Weights of a small mixture-of-experts language model, trained from scratch on English Wikipedia.
Size: vocabulary 7550, 9.48M parameters.
Experts: 304 SwiGLU neurons an expert, a softmax router.
Training: a variant of Muon for the experts, 245M tokens.
Below are experts of layer 4 (counted from 0) of a mixture-of-experts language model. Rows are named router (the router's row for the expert), down (a neuron's output weights, with its number) and show model dimensions 64-127. Each number is 128 + 32 x the weight over its row's rms, rounded and kept within 0 to 255. Numbers have three digits each.
Before each expert's rows: "raises" lists some tokens whose logits its average output raises strongly, later layers aside. This comes from a sample of Wikipedia text that the model never trained on.

# expert 3
raises: "i", "a", "-", ",", "f", "."
router:133137108115159145134160162094187097190089145179116192114094161094111143139143103130113117160125148160096109096151143181133133176132125157120131136156140073054130154170128146101080126111142101
down0:165055175108092098115082100137111089056121167130139086119082185136184112147158141139127133134152097133137094113099110156086059170153157165094132141126170116138144145050153088128120107120126086
down1:141088133106121130126078139126107153204137112089221092118104081109130153113134142099129159149145163164109163137135121148191090120070123137120088081100120127106089178113155088114079158108112141
down2:117158140086165169118223111102119173119109098160094161122123076124149096197177179160125138152146117153161142194107095136166125128127115091072094147051196128147119139153118105134106097141154132
down3:142162149112123120071143058141163165134167100105109165123182121126062149141107091091146106111163169128120091119084094097097084082135164113152147140204133145126082121145099155157157091099128141
down4:121046126120060115058103136140178140151126150132146187120109122131140071118148149136094128201102162113182107082138103158104110197178166101128111125155115141080123163129139112080110125119138140
down5:170163167117106124103100143177137105170158145151185114095093139089149105142139208109171135141121126093081135137088165075119071165149139076166165152145100120162107153062093139081141112133122109
down6:134136156109150120124173131064144125127139067087135139085180104103121112124098131104202162147121122190101111103123165148079111070065101108127101123097109138122096153138192180097097209104119069
down7:103121120187164117131165089172061176142117147113147108109106104149110143180150108114111199101139081151118159136125157123092153093144134118154122133183079183178094095085089182105127074113175147
down8:120115074135109142160150171089174114154141111133180174147081109125121155097153126100151137101091130150157108068183086131093088096166088108190126131135106065089113158093130109100135110161135136
down9:168145075136108117148094157165200126098105103137125137128088103108084131159096132040130189118117115146165058169097141098157103134135143095146111150156137166129090078135157173114207104133107126
down10:090118074092155139100120152160172128138133136093104171136189046117118160136147145129089064147118136162146128138109150121091097191127119174129169112043126127094093134131116110142084141076059122
down11:169148100143140137129201145157148201081136079102106092182119111109106070111123138176116095109071155096130128128113118097083133081117167152125164163120150152166110165113148138106190133134205178
down12:079108181144159112107102101139145138135150073162114159094113159134139113105102192114132154121130086118105166135118134123140134106103173128098131111073132120187147100135175132114141165120180070
down13:184078056057077089135076165084097099107123111140158132139148138113141138122155064104081123116135108010100118115080130150097102064126116121143086106125069092122131121075122104125133151112139157
down14:082168093131184167171159162109142171060111089169108080120133083154110138117147121087132076114108108113108143093175166132107175181112078168113112142110142093161161098130155103110158107055124111
down15:052089098139119106083158118107091164137079158077147115141179110125116134163188096148076148146118138136163139126075140109124199110115159098137167192149117102121186094164147138133106130125117118
down16:123107127136073083149104097155149105152155150130170162118145163146067125110129132143075135120125189105156060088067153133202137204081117125155097095109120136139203200137078086109140071119092083
down17:153159121127148145076072166111077107112109115121086133056128129098108122108143161172060132090130206112130092071163128125133148132117129149111117147160124131093095093102157120058155110110101155
down18:118162111134136109174154103119099137121143110149186125109104084131144130186078103109120056150203166117099124092130156105159095081134089105161168187171126182128159114173087172098177100164114188
down19:115120086188133090114175151146146082171065099091111148083119104106143097111155138108091178138142114089147059128147127108052125159100125124107093108093180138096123116156149120153121109142099124
down20:187130108116144119224117172080060109148182136219159073118179117144066114095167131137107110122079129122171185130121188110148118125113151094134092155123173112157133117090155102112126168121207084
down21:112139190112139132146159137113130186097120130140033111073120135132106085168201130130163114181089130174126148148142169123162070135109150118103151138135134124148180108148107119156138104130101107
down22:115115131090129149108178093100101172116125126122110146153165147102125117155127175133125082144106153073065088101106211166152107110085135156075077060117138120113132088127141158052094151151105108
down23:079125181107111186103108150135140094169094085091120116102161086156149207124106146150105157193190173159106127143144132146117115107109144132105141112090086155205126151143159092054135120149130102
down24:139182077137093061108207137151099126160095115133138086161163151119108184099115141099141137107135127146111134121103112210117041110204106172142095096154115140112129114126128155173129107116105129
down25:148137119106147099186049132171158085125111118163102148135148114154139139100155138148091131102133149191104158119157088069167107156120133124081110144115151177127112074203198105111178158121048084
down26:127120147170108103107152092189144167178137123188160093113099107086106083111179160125091147165201127139121157117114134140135118206150107120119147074142143092128158079137167147115140196098117117
down27:142163107161160081097124132126132113113159162127115150159206117080177104131119123151099154152105103134109139146095102152121116147096120088098117072111152119156102143104112160096128143093126226
down28:094123133181141167087153114123081146145122106128108107146173149126109118128056139120107129170105154110197073128091073115184157103125133043094108164075146127199129119051115115145199168143163106
down29:195114125150181125174174186102102131114148111150161168129141109115147146111167177125178186111144164140106118168095126087112161134113151167127122119165071112127140130140104123097117156084145145
down30:127121134092153124100090125103154111173126106160135118106150184118142143100128101134121050145210153161099158139119163110096078146115114129065114150134117180106111108096108166092151166128143096
down31:136118056167089132153146092142167095148152164113086154101106104148151129125071130098140130161133174140189098139195167208165100113105127108098056120152166116134160100167083134112129150120172122
down32:125132090099104120114157068175163105154132152137117148099134178136172094139129124155071081142104105132079085128149057158104060137118150108138119175134160048090075115070168120146150082103134133
down33:111114097105084103177104174155134126193143168116098130087104127176124160089140127111180145141107121120133062148201148136144134156136049080083128125156162176096118175170136132116157105110090124
down34:081065141135088153156179121102068158148144096101167125198146116150105103124108174149134132122093149127124137133100129185148158114158181133155087145158100156115173132144069134110111157106168102
down35:162208242139076156106169150098108041151160133164123082101122135171119136123123088169092135121161138084122122118140120114112169172130138102154156128101154159138124168132147139130154148136150136
down36:138125156117076131058114083091126114113139126063134151097119089137164128141220171132132168139125093155176158102170095126090142134150157196102104098163099110116098118141118142117129087151137118
down37:143206121178136199114136182129155124120167080111121117092133135136097104103124157107208104096216068125145023138091129136156131111106114145145137164106120102121114152108141122138115107134120117
down38:108102107163145121118147145094119148066171108134133133096180102202060181148115138129136122112125105112176094140181162125091081150100109104098086082134106105081154201142129146173065183076107096
down39:121097107106132180133122142065063128126139127176136147133182114094115154126125169155157109104141080129141133192110070118163136162195143137157066121136139115095111161193159149187126164191101110
down40:111122154123121126070201102114117127164107106103149163139175151081077174133153120122109184096149146108086138156118101124109113095181144148134109129062145143143061098116148099137155090151095117
down41:165113119109157149175141081138144141123115136093158090172126145148158150113120163155115148110136082094145074139083078101080110156097127101072077192118103094158165159082197111137133126109136131
down42:133185126141134094208210121105142129118167101173126134136103156101169123164218134100099147184112124099196127129138081107089103103076094141114141141171078177141120049160154099116147158164164139
down43:102144173120175107143181149118119123090128190150133162130143119150150109090086093114068161121144119179161156107135141107125110144110134046140176129099125172118095131205145137141174177157089146
down44:179131093124138095149169118125108145140120134167144132137103166141110198106101103082147154126132157108160158127201169116134127100100111125135085102189127054142124084132082075187134109141100038
down45:085089097093100151126068116118113114119104079133151133137130106140132103151167083072109151132078170173091155151174134149157053150139126144100089077127101066086155134095162116140124091185144107
down46:172124117086176157124086144135121109139120116118157137092061089127150086088122070084130125175140172150168196129105145126131119106157119135054168147097147151177170138112142073140095173103118099
down47:093135151125133143111125140102095168142174151164180096163141157145150102144098168130109114141102095188114127169161215120156128073209135174169166161108158106146093130108125142165096090091131128
down48:123152135192147121126139130115112119130149134081155179149139173129099118187098139116129145161146155120126173120152144171129114147071130164080158048114102100166127128074114115152108128126127111
down49:168174137061134179104206084113132140111102171191073125140159131122122101138124120137115101070132128115126128096095051107104168143076119142109134104156163074129124118114146122122156132150140103
down50:080157076106112157143048103134118110083148167136119160173109106170135106101204141145115131092153143151141166115112122111126125090162125130112144135178101123140055100155200198146155086105098138
down51:112161138127104152100083165119129182078196082151140136152122092080156085129154148119124107180117093072102147101095117126173151047103146164118081111122168163151147107114154195164115119129163110
down52:179124089172167121117081194179126151126085149161155127141139167101124077133120153125048146133149144102180113163122189090127115165109193073125106148123095170149150116093098119130120050116139094
down53:122106129125134086131173114104169166209131122126126098171127137181109093144082141116097103168118116096158135169086095107073145129152101178061084110128084123131131121133182161130177171122137127
down54:089057128152106111155117118137102174132157121135093149160110098130126167116140199158119148135131135140157111115187177125100098104184158107123137206194093255126090106108165106090124178124155128
down55:103145110110144151177124126155085177163103086139125158141182161067166086109186184132092056119081166073094137080093107104110095112142191112114108178109143129124125113143128115047140109115137091
down56:118139108080157124128132134157139102216127207123158152120120137104137020137165163151078077139138071163128101087127079099127109112214147064119131145143118127090110125106109070140135103145120154
down57:106115187148111172145151113156071158131196202108171135165143101139128176071106107170108146161085126128136065117077129137109139157085152064119142134138113142102099078111098120117132110127146111
down58:104107133140155146094113176157083130162168109084139116148149136124114068164143103150145083113170126114156140147168138133064145090166158083107153140088156140078143131154062154117116119128107123
down59:155169102142080159119153088109089155113120091156176124147149158122089192129151102130095138149106104106134083178129118123174083108088173145105146127148096135149165087079127150149126158143081038
down60:135116142119151125170094190150134155126100134130136122147071121097176138119097121156146175101145168142122100155106121118074137142140139210178158084139169179069134103123073148126155110130125119
down61:105079131127102138039134138117114142139101123144083139139142113139182092127122156213112106033112172111184050077117188128139123178190191097136183151115146099094129136136125120133075101100138131
down62:125059103139156108182126153170115091111211080084119122141168093123179110104136148146120161120114154093120098147203134102104109145118115154169092143177116144143156110151087135110089148099107138
down63:149143111134136160135145160153145137140176135147150102179103140113133141091087169125144118157100146087166127127135142129065133126084113105177136151181082123131112141093127094110113133061138091
down64:152159137197138097129127157144129121141129108116129156129175114099174163145114139136105120108135085155153093143168078169162155131103098122139160160083122157133091096157087150130096173126123199
down65:191162112131099168143089151117113137127108120118127099138173121150160160140097115146090107123147075144141094060090084097059137132168064075154138128199117144162081140128125067106148112134153102
down66:110157126151117105097141159104142088129120112122125100062115072168182147143072136089154102107151134148098139110155191152080209111127103139100096130162077171147156139157118162172115125118059081

# expert 0
raises: "\n", ":", "”"
router:125149109182104115139138129177150111102144081080152149119127106181085110162163195160126140184114166095195172130106129070129082160105155145167102102068125096151145104097151181128110097126087064
down0:126092206094117105156130124122128171129081094157134112142109159172117093144120034130127053168155128160079129193129143195132201122115103146133105108158124117138057115149191158140140099135142084
down1:142136104152126126202104090119125163086155167132163107139112126121170123161144197170148122164153105120187132137111067135043134136150168082104132087161158091066101086159078109068098123108151103
down2:089111180124147136140171129163171114133178148144156070146097092073072134134160172111190152089139097109178187143154190118138142127147132141157087129137160108143133122111194156069185138112175097
down3:131127133113126106114133139192116152122142137142192101158197092147108127116137121134088125079146079132108104134172061131166169150144170113096108116117168124062113117110100132147150183171126179
down4:105165154148127097112159105130183207162112146180124151153160166107110188136115112124115092124122133092089117127094133164096075130116175185127166087113102094177039138085121169125194094081077123
down5:133081088133120128115079108149098110130178156104145131123138135085119116154164106110141137095171154182086172085108194158171131122150126172137159121076132126130168177134144136158151110183069104
down6:099129144141113131092143140098165112139098055152123117144131172155097127121109068090090143139071129165126149242165150161099096055135126143115128179146130129092116187142147112121125146111096070
down7:122148108150085133116087149131153193160018163163154105087145128128122080115168131147110081148135077191127153189122110151151141078099178094161132128145135120127116123214101164118096118097142157
down8:177126151093090152092101127160151083171123116203158174137193102147121091128158131132097103127177108107104201217085142120123133090117087133180153143138083124167105056124120153123135138112145108
down9:143184153123151164110175124130110183079150184158094067142148101132167175121088174151159132130138149088130153121152076101216188103156080138143127139166122060152062116146065092165084095124117107
down10:163125127101118142089146148127135083131127138157105152164107152109105114073064150131133117140062180132070071080106126121121213094192144160135167111092077122093153176130122154106090181124144123
down11:147085150152128129121136117131125063095114158126123134106080145132153150108109179171130152145166117174077115144145084093108115141124096108079112164111154148071183157144068123115131147147134088
down12:112119104182111162111082152119217101083092203108135142119141105129179162158124133124137168162130121151123153114163116089077113137133179179115147113131130080095123108177146152079051166107079213
down13:120088104130136119139105100141124110166135184140106068099097121167142116135095170204095137141154148094117150100147151181150157130119150096132164101141150139070132107137166065123129126156159143
down14:121107038127140134146123079168149119149197163109130135164061153120148135105193126121145133138135079148096039184156193134111154129197106101116179171150107078127093063118134126151122154093171165
down15:103198144133142085151104144109146084140159066174108120101183064156126137099157132155159149119136107171168061097131091128145136147114113161119187140146121109123070187120109167104145152233139120
down16:130227117075130110133151132099149152114097189120140135145128168040125156144140114140156081117156092152130085131048080143164118100137160113128122171104113110152120183138093101085103101094108108
down17:204132145151115139136090083151075097163179118126145154100118143091184103071105118114156108134148114080125131168048115132125167111123111096083157131173112110106088127159158143125147087139091157
down18:110135120126114149125134116165127201079113096157133098194146054154133122083160151123127098112114138131123122079132183131112142076122122181138141176163118070130166112074115099137075129089122088
down19:157122090143123124171087117101089136152161124149149165102151145180097125233083152100101123153078159146103171095118129130023119101092130060151139105089171090127153160141117139126118115124100140
down20:144134135129151157151173106096085142107129149061095141191146152167093136113047121125129142089141078098130123250131145108174123106086191125168069124158141107138179121136098135087156139108140157
down21:110154108100113090146136076130110072182151106162154078192128138154145144162177104120090146112159179140147118110160124091062094137147121108157096099132168156091125136150109087147152133072108110
down22:131149117105127145157131080104124100127152141178146110136122206159178135137178082135094100105118102199121180143146126043087108148128113082077157106179141076166127158118118147125114073123126211
down23:136121093157099131131170158161140153145104107132097084089107074140146117089172122149150104186108074185121102198100154127163137120149123086086155182146116143049124102102134198079123121134139113
down24:114120101136114091173118148192161168153082118154102131159144099064095094116159164141099107147169153131080120120141098115133200089124117116171130126054160112091113173087069163102139095069135153
down25:122144159115110132130089077126116173149138145106157097158085107187146178085099121108092086133139096131110144080134177150187145080161139082133086120105166129108105143053185136166098115128150131
down26:174110092162206125161096094104083128115049136168108136173165135111114101151122117085114126186110175076126140112173162095147146135050107115120141134154163107149129124086178138135136157192086127
down27:180051057156098087120126136146120110133097101074145137165152171116100104150131165158153112117093139144098174144170110116118153071188125152090101141153128185160131124155150140108103108174079173
down28:087150129155155152129170130084126208118099107049176122112097098120129176122103081143156156133142062110124142119113155086134102066107148101131128111087106167172167151091153118127117127165112104
down29:105143059128095138122090155118150169143082095153138122104152107111111066136112132114214114137179126179130104138088147177153090113161146069157099140096157077130113126058195083109133113139115091
down30:164144142106142128133127166137123140149137184088215071050138114151141143116136120122128145106110110141105165137203172136175158058107088141150143133169115130152120057135118152131078081132139096
down31:096079112153130092110155067097144136131137112141181088145133113072103095129091153136138141120169213075163130078123089155171116145123167124128195123137105138074114117156139134134164175140139167
down32:146145130085084116143070147154211098123115145107139073122122142194113110120108096166155134113039119124169118089214187120136159141075103135068059145137130120158111119136119116117145147109111157
down33:161148147080152121106095132144122123127121114087123138115186131093106030111151164097117098186116113157117142157171147185128130125178167119175092060093128055180135068096141096155089148118133094
down34:131161128169140097071132162162081115142155101184107119137168145167118094115112190092159105112126093112151166146070147150105123111148165113163170128116090112156179084136138112152103162153122180
down35:188113192127120159124057167107143166123159185096138119125127127164150122132113166125080174104103063120075149129130141156202083149093129137134131147157157126167156178186171158170109063085091082
down36:150170195107115102152167104169151088144128151172084129162167115104123135132112153083076103129143158132127132097119180143113131137128161117137156094097073138120092088153115156176173140113128166
down37:146160195176092153114039131146156129120152121039110138115133084124117116127150136140164187136128099193096145065119177120097118166153071153095110061135121142130126099136156152141216059103142153
down38:118154113111122127093137135106127118141070172078137119129090139135131141146097094124104115060105042102080130143165157158190180194135125152155135086135196129108115114084101181159153136104165115
down39:122085083124083097095094130073130140101165136079130111147118104169124184093133148120168148136120115110078089104106073175099105139141143167120175054127138089128067087088089152072158171144146148
down40:131171067136136123135151171129143084128086175142119098116124149165176110130121085101149125132169100195108155141161090136116123161170137087186150118128147120163152149144135109137129132145186174
down41:087147120128138121147156162131117100112188186076123152095183119079094120124084107149128112099177160174157183139164234145060136155120062124148157184135105110141139123146157151126119128142099074
down42:189128158141196155097105138130189123155079152168114135116130082156141137132097101095131153135127209169054164126127176089222122062081162117099166151125109103082140144120180134087145123120056133
down43:086104079124130111204138111139119145128149120107130149158123110184103073112119115114150140149143096109098155128170117115118149117096142184127132169166143138153081147137131145174113064134130143
down44:108117102102128160182091116112106143128151108147110040133126146177128131109098088117158187089106170214080136107153115142052081144180152162078091129110128135127148151148159168119104061133145155
down45:140089083126183156080158149163125090180148141113119163080103126177148171072161144171158110138199120161105097151098087137109082156150161148120083104130127179192108110125114097093175150182194150
down46:132132079134143146137127157112169144174171111090151110110128131120107088123159106110153138139127098163159114115110149132130177214114108166095168146097176186116107171137089154088036096165097080
down47:078080125102116128162149099092163138095094145094143181110066158088072129144116149158136149184140138103193127091112151095132148128112112176149146123110123066154138100104110164098085183070108130
down48:101148108102176113098139130179127136114104055123164167092145140102115084164171148082104088091148119138143157164106151122217141147076144084148117109141100102143056046136191136122113151130146112
down49:098169080150143143153084119163075128127149172136133093128152140215133104138171152146062103145120127097110125066134148092070119127087138189074121150123124091193132176163131115135125086174167099
down50:102077052153088089177066170139122132102092163103143095157094120092090125109149158109161135096145141139132097177151098129165179180157094119091148097107147150057130087150097163100112147193132140
down51:092054099146114164105124096163095064155116181120088081190132139103147120153106165133126139097133133156128147175138161117153163083117167165086087105103135144156095178098175015108107092135138139
down52:115150144106155103145079142133159188168172144163142108097124091134143094108123116125128109173095093165100144138172138110111098082146221174138134110102119160086132173111136119169146126189096138
down53:099152073132174110133167112189107096096172163089065100142072117126114114073111128134121110114119151136112151182128092100159134115121093153110064084175087216130106127127146115056132088123153126
down54:149098141115126118089093163105110082139190123125156131154204134188118158170140169127125138130135151196128159201142090131107084143145107148102160117108130115102153172177068124134076109182137163
down55:166097138116152152077155152113125133136145155084117127145113129138118141160096091135135111137172156116171140132129049160140199118168180136055166157139187171103139155146106125157094166143034167
down56:135174156122125142106125110124123056118122108141090218138122159165105135153123128112141073147089143108133108142143190176103149128150072148147118139067167075143099132146140162119131175104086162
down57:129175129134156107119118175136204082118163096141099074137195130134150129112135162089152151124192127190172157120154162111156129139167121053076131171173123101142110098164131144121145135178053161
down58:164047073150125189106147128157125079144147160134155106119106153129080166137078104116134088063156141162093147185128202090117100110092137097154177176119064157095142109157106129078144191175131093
down59:175119129124122128118101154091128108164084195159118137123051092135150138136154047082112116152095141118073099126154103118084108147197139167198164148141106143176120122171088158117101157150154153
down60:125147123115160113141145125127173115180183137152120131106150094113158106145146144121182210082168177092146106137106094094082126113155124127118157146160091110133139104210132140100116090093168107
down61:109155094140109173082069162101074155121123113134125145066182105194074128131067085098138105136127088156171157126153124160137071200068135135146079114088127118163110112132048117139072086166154127
down62:097118135151128163141149176076101148147120187154106183096109079162141153153099150148145107102157142071104148175155108094128044132168100146108173170139133054148094125147138121175163119096122076
down63:121102162092150121145153096074147129147150141134162084075199087096148166115156120170098126106112092066130136140127145119126130103156073178088136141212125087118071127111110146105145147156159087
down64:122065194152157134122091200156152119144128112121125122119110107131096121081151069111100102183123151157122166136188126101148076096130098138060106132161098150154081146093176168107162114091118143
down65:146103164177103113071079127151125120139125152125136148089110088165145147150141151148132202116147128114135124126095126167149137134156083110164109093174158163101135120120148143081139111106136124
down66:112134132109114180101137095145157091147152153125156138085099126087129085179116149150089129107104184114049151162125138123112114130172145167032106134161137119125123085077122074151119118119146163

# expert 1
raises: ".", ",", " in", " as", " to", "-"
router:123144094097102104185086138115092125078113130094187114163127080158143090155136130100105156143072148135108126107146166049168096122117126096176155170175126138111058168120080156179136119128114132
down0:147064145129134100116188127095135125129164104095130150172158048155099145162172132133140101097067155142171152139113112115079164144142094164127130110148150194128065098114177137085134114108182102
down1:135099130132104135179093089078055148158131113131088138098167126141138137121152123174133162160155182139154160170164134089127135154163195112142167108112145122177150120206145109158107206120133151
down2:114106129012142140112187129152150119157111139148163126110083142131101149162140059138099143146085132144139096163146175134177077092140172116112130188171152095075144145136117117131095150071114104
down3:148178153065189127119101162143126087132090144115187082076160151104124109129097162107137104120077110158111110201143109126150068081118134152166126107101096124105186125147103102099115094092157106
down4:119138169150164073070169134190170157103125139114158098142161136138139138113109158173172155137102166125137173122158135100136146111118121107163136152154134101134144065078118124111119143199100113
down5:109128170140139164127035133123114131139189114118144107134093162132137076171079142159147098175129102096137160164079132128131076104105123168146175058131105095114104091078149094188155134113092101
down6:120166115099172155153166145153141142167104134131119099134113156081143153167177145111089152200132110134075167117096099110137144060142151109140154118119134118118151141104139093176111100149144099
down7:195136103128175133104131117121133142098096089118113067081138176120195129092149084082175100085219137164107162063177151117085134115122167179133113155104147114065176121153102093151145139090136122
down8:130127069130068115178110161120140164109159064125174169158118111121193122112127171131180123154076136103134224148080113137090145113119151133122126063117138084187172126186077123103122142198133102
down9:129089116076109128083123158085140164128135132101136142109108130181075146083137107147114117181062116103102180143132120083096143095075172106144176087197082128121134104085168143134088091114160096
down10:116135122159076094122088142170158087146111114071138179084142113074127107154120133121133133153098176073092122081163141163141153127108065104152120054083165129106137083131090140046103111097088155
down11:144142160128191079053108112089152134151123187119117132124126114105191148142123140152133157111078121143086117165094118154124162170074135113098171137144125189125094157137091073090101106107120153
down12:147142125098146120114157106117122128149125202146129142090102120078157219171119092211140119101156091172168134146133094185128091151132053131149132181131101162083117133141138101111150154102100186
down13:115135135124071144121094137138166116173156128155158075112128126114151139115139017131103126140190107165158142084220179067111149132139169106154120064104074137093158128114090159092121075087152111
down14:178094142178136100122165139152127175144183103083099130064158113062155145178146118148135110112178133155092159118181133141063130145149098088095122114122092113112104124149136138168138131180183119
down15:143190095079138172093127131044120114124196173121139123139118138135113156186129113094104114149147167112167112130099140110165136081097138114077209191109204166143163070131124088106136161150136139
down16:083167134130148118157098166190137140123135133163063125155122147138152147183141055131090080155150143134160169098107165114094110126107070073151138201137148093069075167092083138196110107082129166
down17:178087125074101135066164147130123089099106175107084126193087117155154119094146081123065163147157136155159095114144141167152180117103153093097160098062135116094159154113018125129068146122164108
down18:125109183118089164150123153108149074110135099146101149103098137112104098156139108139115124162083152123171149147163104090124072151159073078142126135132112124155148085096116164104109147131082038
down19:115136098161126121145041114154121079110133123151198108140077136125158064107152128101132159113153121140132115126084139132109074111156167158176151143112126112159144116131124170110169131125116144
down20:134069097100072117076100063138145080138126137158104129120083133125136138113127126138142104182119144105116091150165164167156020187089113140145123110138130123160126167129114076114082176116151076
down21:134109091103107122177143156123108108215144120131145118140172124187126160148177108110130066136117112182081130117135092121098080180082062136093140142111136118159127129159111147118106139127150158
down22:143081149156086078105122175149138176157119158146193131150140182089079114088108175150068111126142110176138123112108175151150138143109183119139125190087125140087193160151136130164182114098150121
down23:092136123085121141107171153098093146090137073150115145170159055104092099128155064150064147139139076110110093108120161138147108090151181177123138093131112145136138096093065134129167104151084122
down24:118093138130154095127137130205139116139105145178123163097138087114105145104143150100156144156083094125144124158141105120095134094146164101147129106168124143084144171161098152129146123140177197
down25:127138108103064090184134162180143144102159113164159151137125157085174212165180095129138175074141149115114128122120145167118167122074118184133133147174140182131119113136134107154145090138117093
down26:097098105154121065115166163147163086158105125155145121136160196140098089158117124079144091064084163145086101171118130091153150061109163173093164134161080100186104100199131112143082118128084151
down27:185084078122183089139151139110140078121208121127124082185123148142125157090145139135157057167098119142124163148129130110127179130167133092139100114141123127108150144150114124102085196159100103
down28:076151120067121151188101192121110057141127096100093171121129172160105158137118143091140141134097112179114203127167109091164154129131103105139150119132172130094105111147108079091153124084096109
down29:093124173166117072172132181129083106142162148106152103161104136143140131073133163129172083152112121104152086123152163130097095122168123128232131167090122135142149089115106167125145077066057077
down30:169173108153090118163173125070135122116121115098146146137114170102161200110095112161171123130123115171138097043188128134124154086139147135116121106034135100164159116098119144110120154140195144
down31:108158101105175044099109096159126133146110144109210126119134134084204112120147118137112104107111164131116134150199122116133129140136063055128124075170159133035142124118128179171151106118175150
down32:144130080099180167191074174152134111131130149165077150134111074123117146098201116190131091139144129163052122068148160090158122100150150126173073102137139127119172144159138113135127186139167138
down33:133146080146179129130112141085077109109144078117162092137099132172134141147116098152095098102094132095125165130092136121115127074141131145137127082108170087152093136124117119140167190181142124
down34:164117204089117152115086132168130135130109140180112128139104103107129148143109173141090111163119183123134119124173135114103146101123082140149155160191124123153112142178150144126114136107176157
down35:103129192176112108095087119105148116185130125148134144166104048131114106180139200131130142071146072131086160149142128113151147142160094142118109138092110161104132158128144120142085126139147079
down36:111126098163132146117124168126142121086057101061107132189159114182164127123090159175160132124141135213122101078097171147064110154152123100137139104126144103147159082153108101142118094121146140
down37:099174107147123094120131179101070229147073135092128143122116177102123073169175174087127126180088115080135134141117139168148141183127119153162123095086191137169108115164137162109120086144092046
down38:105139157161145164142175118157123214152123099097064127154146135168122087168135107070139119130088075139186128115126133076161103157126134154118125119163135129128145156157160132164103114123153117
down39:163157127138154143172083207168140089134074096144174147172173150180104077111135129186091070084157116152084135083139151085124112123175141138101109139111128117178136106170138050120133206127188121
down40:126161192128134150126097070122096089170083120102175150081153130129156132038152144121154115133102101133112097133085083144117141128171176100072131145119084125175177085142164117059171112110197191
down41:101117088148121146136136126116160188167156137116124169096191119141114174108165099120213107027141166099132154126102150181090111117091137157093103114100146097159117154133130087131099120081128089
down42:168074113114167090150125171124128133109114154157129111117149160051112097118141171093101140074100175088096126081143129156148106167133117102097098168113141112156130101170089195111141136119101118
down43:165134095117115116157099107099044141041127123117121088149115143118121049136173110174084104082130128104160077097173133161132131083131138165132140118174158166128134122168139142173125118130121165
down44:204160166123116139146160084193180077135097103204138155169119184122094146143074139088131144127192130138093113069135109062097101124054090125078204094137117092176077136104117099115145086125152081
down45:110117122163161122093161133121124176159117104151094130110124095203109122165167205103135147142137089127094159119137169146118129125126121103087103150116114102083159173085127127158141097140187087
down46:169142143129122153118113109081074104136130118109129124127190132218109164113113136099139147088150121127102191145155097092155139116138130099162152126162108121182108170176112117118070143101123122
down47:124142130122089094124135156116102085093105094135101108110161088156164209047168126173137119062188139072098118121125130129170096150146135131083148165161092150129131146071154162167170114097145158
down48:147195109143133078139106114131109129049117143167162173134125128197143070079105130083146139140121156154101091163100194143108129180179158131154117148144139081117078112081115140137160146134116112
down49:125098135153148101177096147119125094123117050127152076125147136087118125157136118176109179140137138125110127144086126098118106203128202138160111116134121140130215099092113100116113119112049099
down50:129147154163117142114104171129149099184129140094181147156152172114172060114177141106097089114103090174109147109100147122165137095062102132145104169157101134105168141131104102128143095170133088
down51:188132103123123092173160138131121119157137137130124112144115077207074110140158071087116103097115132132128132119125078120126102117145169077118115138178162131192117064105090157125065085076112157
down52:171149193110156113148185106163173057078164136106137135133158158133135130124103087181134107191119108112131133104147099118141177115137136135117112145081117167123111146162167156181178152080152141
down53:171189135158115065133100139158126143170138153129158155106116121163132078158158149150094128077065137176121100107116140196143115143166127139140139214127175122114117118117067121141152077112118097
down54:049148110206190114170113149123165125112153134115099143058166094055132131206093134137114126139151175124151129097200139164095177137089167103045120104139071121096158127130156147054050131110076126
down55:187135090120128115119126153129131231126090115086153198071078122121151152063100085136135128121113142099122188121122092160100108140146118076143166153151152080125144077165104089160142081124129175
down56:077130043120149062120135103091194146124183139115141106163175110094117137079122170150180051165135101095136147142159127115071085115134166108116108104091126128160128125126128110136108151103162122
down57:173119158102096142105144181121129181121108134107147155093065110061119141197084124144121094150159116151101112143130114145104059096144109130112126125144137177135108180092137147069165127146115150
down58:148098123135170143116107184171031124079195167106132141089103163126110157115145144183131150137150124124146160140117145140087153103167135116129148105190129144111146140132127121142082127136148101
down59:092077132105129104163131142162095100106166157124105182135147084153080184152091125129192079150121090068124119140086101109167157074088105118128131135128115097160212144143129136176098143199123180
down60:127199153084162151129133160119225104170121115123109122114152177154105116110176180109155106149154110156136137122136161110089087097161119151179129086039101096147136097129150119101140127102095139
down61:145100194103109124102086142151155113153179171139081108143082112168147088094124109092123087116135170165174113192139125131147166134151196121146128117172087156124131003152134157153155105077144135
down62:114074114162109206124090129147105086117118115141107151188100156144083123103176115163139122156162123138047084097097150129120123141111104097096141129106136135147104119164155094131138150155130035
down63:198121142141156172117092145124149097170157091130187151129108103143116046129140112141111122137160129143143113162151062133118127114186158113130135181176135154171159060181105123125091119108212080
down64:150120144102114130112185054143184078086152111150100118165122104152124175095142163108071118132123166116137128147121062145091059160160101152114126146066165109146146095174146136124146127168156078
down65:101118118068154103123101125134165099182111098092137108161114094114178162111149195102133128121108116115138114140132001124149140084218097148153092173177095155115136139119049075114099114139113151
down66:132126103138163112125118145167104185137060113062154117146143098077073126128162108133165085135158121113091150098095123104112100084131105139168105139094172172160085093119109096188102122153125119